config.yaml
d_expert: 80
moe_layers: [0, 1, 2, 3, 4, 5, 6, 7, 8]
normalize_top_k: false
routed_scale: 0.5
lr_router: 0.000297
seq_len: 256
Below are experts of layer 6 (counted from 0) of a mixture-of-experts language model. Rows are named router (the router's row for the expert) and show model dimensions 0-255. Each number is 128 + 24 x the weight over its row's rms, rounded and kept within 0 to 255.
After each expert's rows: "mostly gets" lists some tokens that are sent to it at least half of the time; "comes after" lists some tokens at least twice as common just before its tokens as in all text. This comes from a sample of Wikipedia text that the model never trained on. Tokens count by the router's weight.

# expert 110
router [130  96 132 105 166 129 130 113 169 168 158 101 149 140 184 128 130 149 137 116 144 120 113 119 157  92 130 136 114 152 126 151 112 127 104 142 116 148 126 136 134 141 119 124 122 188 111 177 124 110  92 132 147 136 129 132 131 146 118 139 111 123 133  97  96 132 123  86 108 123  87 103 109 122 122 151 151 154 124 123 121 145 101 175 158 134 166 146 107 108 132 147 131 126  93 111  97 156 137 168 157 121 141 146 113  91 161  71 137 208  98 151 107 134 166 131 129 151 101 106  88 124 151 128 140 137 119  45 102  73 104 143 152 114 109  86 108 119 135 168 139 151 150 171 161 129 134 121 127 129 113 143 155 182 174 165  96 102 112 131 128 117 141 117 142 128 157 117 117 139 110 113  90 138 126 145 156 115 106 157 120 180 147  96 152 104 158 126 134 152  93 132 142 115 114 131 135 120 128 125 117 173 100 112 149 153 137 116 168 122  94 130 148  99 114 110 165 144 155 103 136 151 115 102 124 129 145 149 156 143 141 139 169 130 125 124 140 175 101 139 159 103 180  79 138 101 118 123 162 131 164 140 105 143 108 146]
mostly gets: " York", " London", " California", " Ohio", " Virginia", " Angeles"
comes after: ",", " of", " New", " in", " the", " United"

# expert 90
router [154  96 136  87 135 113 105 139 105 145 161 109 155 104 153 141 128 113 113 133 163 173 107 108 176 117 126 112 145 105  81 113  83 155 103 147 126 135 127  89 137  95 117 114 118 143 111 115 116 158 109 138 148 122 124 144 132 111 107 118  92 117 135 126  93 154 123 103 125 155  88  81 112  63 130 163 109 105 122 158  97 154 121 160 152 166 124 145  94 131 108 158 101 144  97 140 111 124  97 147 145 110  92 123 138 126 149 125 101 188 112 129 153 128 162 168 119 139 134 122 113 136 129 161 144 150 105  85 115  98 135  72 161 107 118 104  99 105 177 156 101  98 152 141 128  73 114 146  83 137 131 133 134 145 150 150 134 143 125 127 170 122 140 117 156 123 121  90 147 112 126 110 114 146 113 123 163 124 119 161 101 181 171  91 120 113 119 162 130 158 130 120 136 101  74 143 137  83 110 131 115 139 131 116 175 135 116 127 106 100 121 101 125 134 141  78 162 119 127 142 165 157 154 125 113 150 170 172 143 130  99 129 111  79 160  92 105 115 119 122 159 113 142 125 126 109 158 133  91 120  89 140 120 150 112 138]
mostly gets: " MPC", " 0;", " GF", " DNA", " NRHP", " Inclosure"
comes after: " |", " —", ";", " on", " 0;", " member"

# expert 95
router [134 124 152 145 152 108 132  98 149 151 106 129 134 106 165 138 161 135 124 135 169 123 117  76 129  96 159 112 111 162 122 116 109 155 133 127 120 100 129 131 133 117 136  93 170 130 130 166 107 146 101 113 121 142 117 122 111 102 138 104 166 128 143 101 130 117 138 111 106 148  95 122 123 111 150 172 124 102 165 160 124 177 123 122 167 145 142 139  77 128 135 168 136 107 107 106 113 115 119 112 182 112 115 100 137 112 135 143 142 167 119 148 126  90 135 145 166 138 118 121 103  94 164 155 110 128 108 111 133 108 193 113 147 128  98 171 134 145 124 153 155 142 119 130 135 107 110 128 130 100  81 140 116 211 147 140  95 142 146 103 153 137 125 135 166 147 112  77 142 134 155  75 132 136 119 136 138  53 134 118 123 186 122 129 118 160 155 137 133 175  77 136 122 127 122 126 140 102 111 107 151 180 114 150 145 154 158  83 115 118  90 135 150  87 135 121 146 100 152 105 140 132 134 133 158 122 146 156 105 114 111 109 144 107 104 143 107 135 151 188 138 111 164 113 158 130 175 104 145 125 141 119 164 168 118 153]
mostly gets: " Turnout", " Height", "mathrm", " attended", "5:00", "mathbf"
comes after: " at", " Al", " At", " the", " El", "At"

# expert 83
router [123 124 147 136 162 144 132 166 114 129 165  99 130 116 149 124 152 113 119 117 163 134  88 143 160 123 114  96 130 122  99  89 152 123 151 128 137 128  91 125 164 106 117 118 143 138 112 105 163 110 136 157  99 136 120 121 129 119 122 129 144 101 141 125  95 141 136 127 110 148 112 110 156 125  83 166 132 141 134 158 122 122  66 125 121 177 147 121 105 178 158 151 115 131 113 120 146 117  94 137 158  96  97  90 110 128 105  87 114 139  81 126 129 114 128 138 120 119 148 125  95 100 179 157 143 144  76  70 153  95 132 145 163 110  92 135 119 194 154 123 186 136 175 160 139 109 128 110 123 111 144 146 135 174 131 110 150 132 102 125 188 145 157 116 150 137 138  98 143 127  83 119 115 145 134 150 116  84 120 204 140 157 161 141 138 122 135 116 108 188  96 151 143 126 146 110  82 130 121 110 159 169 116 110 151 140 125 109 157  90  91 126 173 168 123 114  92 156 140 146 136 128 111 117 166 133 139 126 148 139 102  86 143 132 138 152 120 135 145 137 132 139 157 131 139 121 114 145 128 137 125 178 114 168 122 109]
mostly gets: " BRA", " formed", ":", "AZE", " named", "):"
comes after: "\n", " Born", " 1", " 2", " 4", " 0"

# expert 125
router [ 92 105  82 122 136 133 111 134 134 116 150  82 112 129 141 130 128 137 119 159 155 140 135 137 121 123 155 154 145 139 141 133  85 137 111 122  95 145 158 131 116 143 130 115 160 139 124 113 140 101 104 129 136 163 106 155 136 123 114 111 145 101 139  93  76 133 166 146 124 171  68 125 171 106 131 148 141 146 112 143 147 148  97 144 108 199  98 147  98 152 136 147 155 108 122 145 114 138  76 112 148  99 136 131 106 104 131 111 111 152 116 117 151 107 162 165 122 141 106 145 111 132 110 165 132 178  71 108 134  67 119 128 142  90 118 133 123 160 146 125 130 136 162 139 129 141 112 113 118 112 103 132 149 153 115  96 154 116 108  85 142  86 106  95 144 163 153 103 117 127 107 147 122 146 136 125 159  97 118 156 130 196 173 123  81 115 144 154  91 196 151 137 135 118 156  90 128 120  87 111 126 153 110 134 115 130 134 107 123  99 116  77 163 149 100  94 132 164 137 141 187 151 134 142 137 136 179 122 112  84 145 112 153 120  88 160 108 103 147 128 140 146 148 135 126 104 123 110 156 149 158 138 130 131 150 149]
mostly gets: "loan", "​", " Railway", "●", " trains", " stations"
comes after: "\n", " MF", ")", " —", " FW", " station"

# expert 87
router [141 118 133  90 126 142 138 138 169 115  97 117  92 105 139 129  99 125 109 109 129 133  85 154 156 107 129 120  97 128 109 113 106 156 123 146 147 145 101 152  91 130 137 125 124 131 139 147 135 113 134 132 133 132  97 152 172 115 129 140 111 137 129 132 135 149 131 150 145 136  65  91 115 125  77 167 111 116 122 130 129 129 128 135 129 156 140 120  87 117 132 164 153 133 145 120 145 136 113 103 159  56 130 134 135 128 138 116 109 181 141 126  90 152 145 166 163 154 109 142  85 119 128 102 175 152 114  94 136 112 144 141 153 139 100 160 139 100 164 164 155 137 133 156 139 191 143 118  95 128 136 154 116 187 162 120 166 101 114 132 119 155 137 122 114 146 160 126 150 149 113 124 126 119 158 149 118  49 153 158 113 134 108  98 150 117 134 114 136 184 127 135 138 109 135 159 105 119 120 132 122 217 138 104 137 155 104 123 117  99  90  96 135 155 126 117 197 144 121 148 128 145 114 114 137 146 170 181 150 104 100 120 148 101 166 115 127 126 116 109 150 165 119 115 150 135 175 153 150 156 167 103 141 120 146 144]
mostly gets: "อ", " two", "ร", " these", " health", " bi"
comes after: " of", " two", " and", "-", " other", " "

# expert 81
router [153 117 126 115 134 136 138 147 118 154 118 108 126 105 125 113 145 152 127 135 175 110 124 126 117 100 140 100 110 155 112 103  99 147 103 157 144 106 158 177 139  97 120 117 136 178  94 137 134  99 132 114 129 154 130 115 112 107 120 144 114 100 145 146  93 111 161 116 123 123  61 116 140 145 135 124 131 156  97 113 128 133  92 165 122 144 142 135 102 179 137 118 119 146 121 112 119 146 138 124 128  79 132 129 110 140 130  79 159 210 147 131 105 126 138 143 128 140 108 147 100 109 119 117 119 138 108  33 117  65 155 118 148 135 126 149 157 151 171 161 167 125 158 163 150 137 120 143 148  92 153 116 149 189 146 144 125 130 153 104 127 111 104 129 148 129 146 102 166 132 114 130 128 143 150 143 153  54 136 131 136 154 164 106 125  97 145 139 124 159 132 127 131  96 158 141  97 147 128 101 116 123 130 113 169 181 118 115 137 146  95  88 129 145 163 121 193 143 114 154 137 211 136 102 169 129 140 129 131 117 155 124 138 126 133 120 128 108 136 108 168 130 150 132 166 101 157 121 106 117 104 126 111 117 128 123]
mostly gets: " University", " government", " School", " Council", " district", " Association"
comes after: " the", " National", " The", "The", " State", " High"

# expert 73
router [116 101 115 120 146 133 110 175 173 102 131 153 151 144 157 120 139 146  92 136 150 155 114 168 141 108 110 108  66 133 149 101  98 115 126 165 125 123 119 156 149 121 120 106 142 166 128 140 119  94  97 161 139  75 124 135 116 145 103 137  72 133 146 133  96 129 137 141 135 137 138 127 153  97 122 154 132 113 122 103  90 140 157 139 107 142 157 138  85 127 117 130 115 139 106  85 124 104  93 115 139 110 127 130 137 115 106  82 159 161 122 117 118 122 149 158 103 111 125 141 109 101 199 126 141 147 119 124 130  72 122 126 142 127 181 169  99 114 145 112  93 142 156 143 137 113 120 137 136 125 142 129 157 102 155  82 156  98 103 107 145 147  98 114 145 139 134  99 146 101 113 128 150 146  92 138 144  85 128 162 124 152 192 135 135 159 138 127 130 183  83 131 138 106 155 138 110 143  98 104 121 186 138  93 156 133 110 117 150 127 119 143 157 124 134 105 175 122  88 139 131 200 120  98 152 129 165 153 114 135 107 107 137  70  79 165 114 118 144 137 169 111 137 120 154 110 150 145 144 115 135 127 131 159 157 113]
mostly gets: " and", " &", " or", " et", " nor", " und"
comes after: ",", "s", " and", " well", " such", "\""

# expert 111
router [133  89 149 115 122 114 111 149 138 120 118 133 178 112 138 103 127 146  97 115 143 135 100 131 144 113 163 112  95 139 122 131  83 149 112 163 112 145 110 140 107  79  97 104 130  99  98 124 115 100 104 160 118 146 173 118 138 125 125 145 112  93  98 177 130 128 122 127 151 130  75 112 172 139 127 169  82 141 122 161 134 137 131 145 114 168 149 153  87 160 152 114 104 123 132 136 116 116  76 115 157  89 125 136 109 120  99 123 131 183 119 116 103 138 188 154 113 114  97 125 117 121 162 156 148 104  93 143 128  75 138 129 124 141 103  95 136  93 148 154 132 123 154 145  94 125 159  86 122 132 140 142 117 160 207 110 133 131 127 119 162 123 116 134 145  96 160 103 161 160 102 127 117 172 155 142 146 114 119 147  93 159 174 104 111 107 153 118  94 156 143  97 137  95 136 110 148 169  87 159 130 154 118 104 126 125 131 131  88 109 109 116 161 137 126 151 177 184 135 114 136 157 137  97 118 177 164 142 147 116 148 135 135 121 120 147 134  89 156 112 111 130 181 124 121 123 129 128 112 103 130 114 103 154 117 132]
mostly gets: " Battalion", " Regiment", " Brigade", " Squadron", " Army", " Navy"
comes after: "\n", " Army", " Air", "th", " Battalion", " Marine"

# expert 115
router [141  99 122 114 192 144 105 146 135 111 117 135 127 109 173 118 127 135 115 108 144 134 108  98 164  96 106 101 191 172  72 122 148 119 115 128 125 136 125 133 105 124 100 129 141 134 114 147 134 129 107 116 110 158 136 125 116 106 118 162 134 135  91 125  97 101 160 127 153 165 110 117 155 128 114 185 139  98 148 116 104 180 128 153 102 150 120 128 102 142 162 155  92 122 102 137  93 131 123 104  95  65 111 146 108  90 118  97 153 168 126  92 132 122 174 170 132 170 132 120 150  90 163 142 106 157  98 147 125  69 145 106 146  96 103 128 131 121 133 135 138 137 159 161 127 107 140 125 108 120 120 151 150 126 131 139 143 116 147 135 137 159 135  67 113 150 146 132 141 138 121 120 146 102 102 129 169  74 160 149 128 159  96 129  90 111 162 112 133 175 112 122 166 117 136 105 129 113 126 102 112 146 120 130 128 147 130 124 148  99 101 147 170 131 132 119 204 108 117 120 151 151  93 115 102 142 146 154 147 131  83 133 138 126 127 182  90 110 140 105 154 105  96 138 149 136 168 134 141 108 126 142 113 185 132 121]
mostly gets: " his", " its", " their", " her", " His", "An"
comes after: "'", " a", " as", " with", " his", " of"

# expert 94
router [133 141 137  78 124 154 137 132 118 125 133 109 149 126 152  89 112 148 138 154 138  88  94 130 118  87 133 133 113 119 122 134  97 126 111 156 138 136 151 169 115 110 130 149 131 126  81 149 103 123 109 157 120 175 135 118  96 154 115 157  83 130 139 141 124 108 126 131 156 109  53 133 127 148 124 159 142 120 109 123 125 142 160 141 151 154 175 131  85 116 142 147 146 127 146 145  92 154  96 121 129  97 144 119 123 136 110  83 149 218 132  96 130 118 135 140 142 110 150 101 111 108 169 139 142 167  99  60 105  95  92 151 139 111 103 104 137 117 162 137 123 125 150 181  92 116 115 130 126 129 158 122 126 185 134 154 112 117 117 126 124  92 129 106 161 133 159 126 127 128  85 133 124 145 145 160 129  80 122 151 139 146 147 118 134 123 152 145  94 160  99 134 140 130 164 143 124 123 105 116 121 177 124 134 139 138 125 116 170 127  98 105 160 103  99 112 208 142 139 112 135 166 101  79 146 155 164 146 133 142 136 146 159 121 137 138 147 156 132 121 154 149 163 118 179  76 133 113 131 117 142 125 105 169 112 119]
mostly gets: " British", " French", " States", " France", " China", " Japan"
comes after: " the", ",", " in", " of", " United", " New"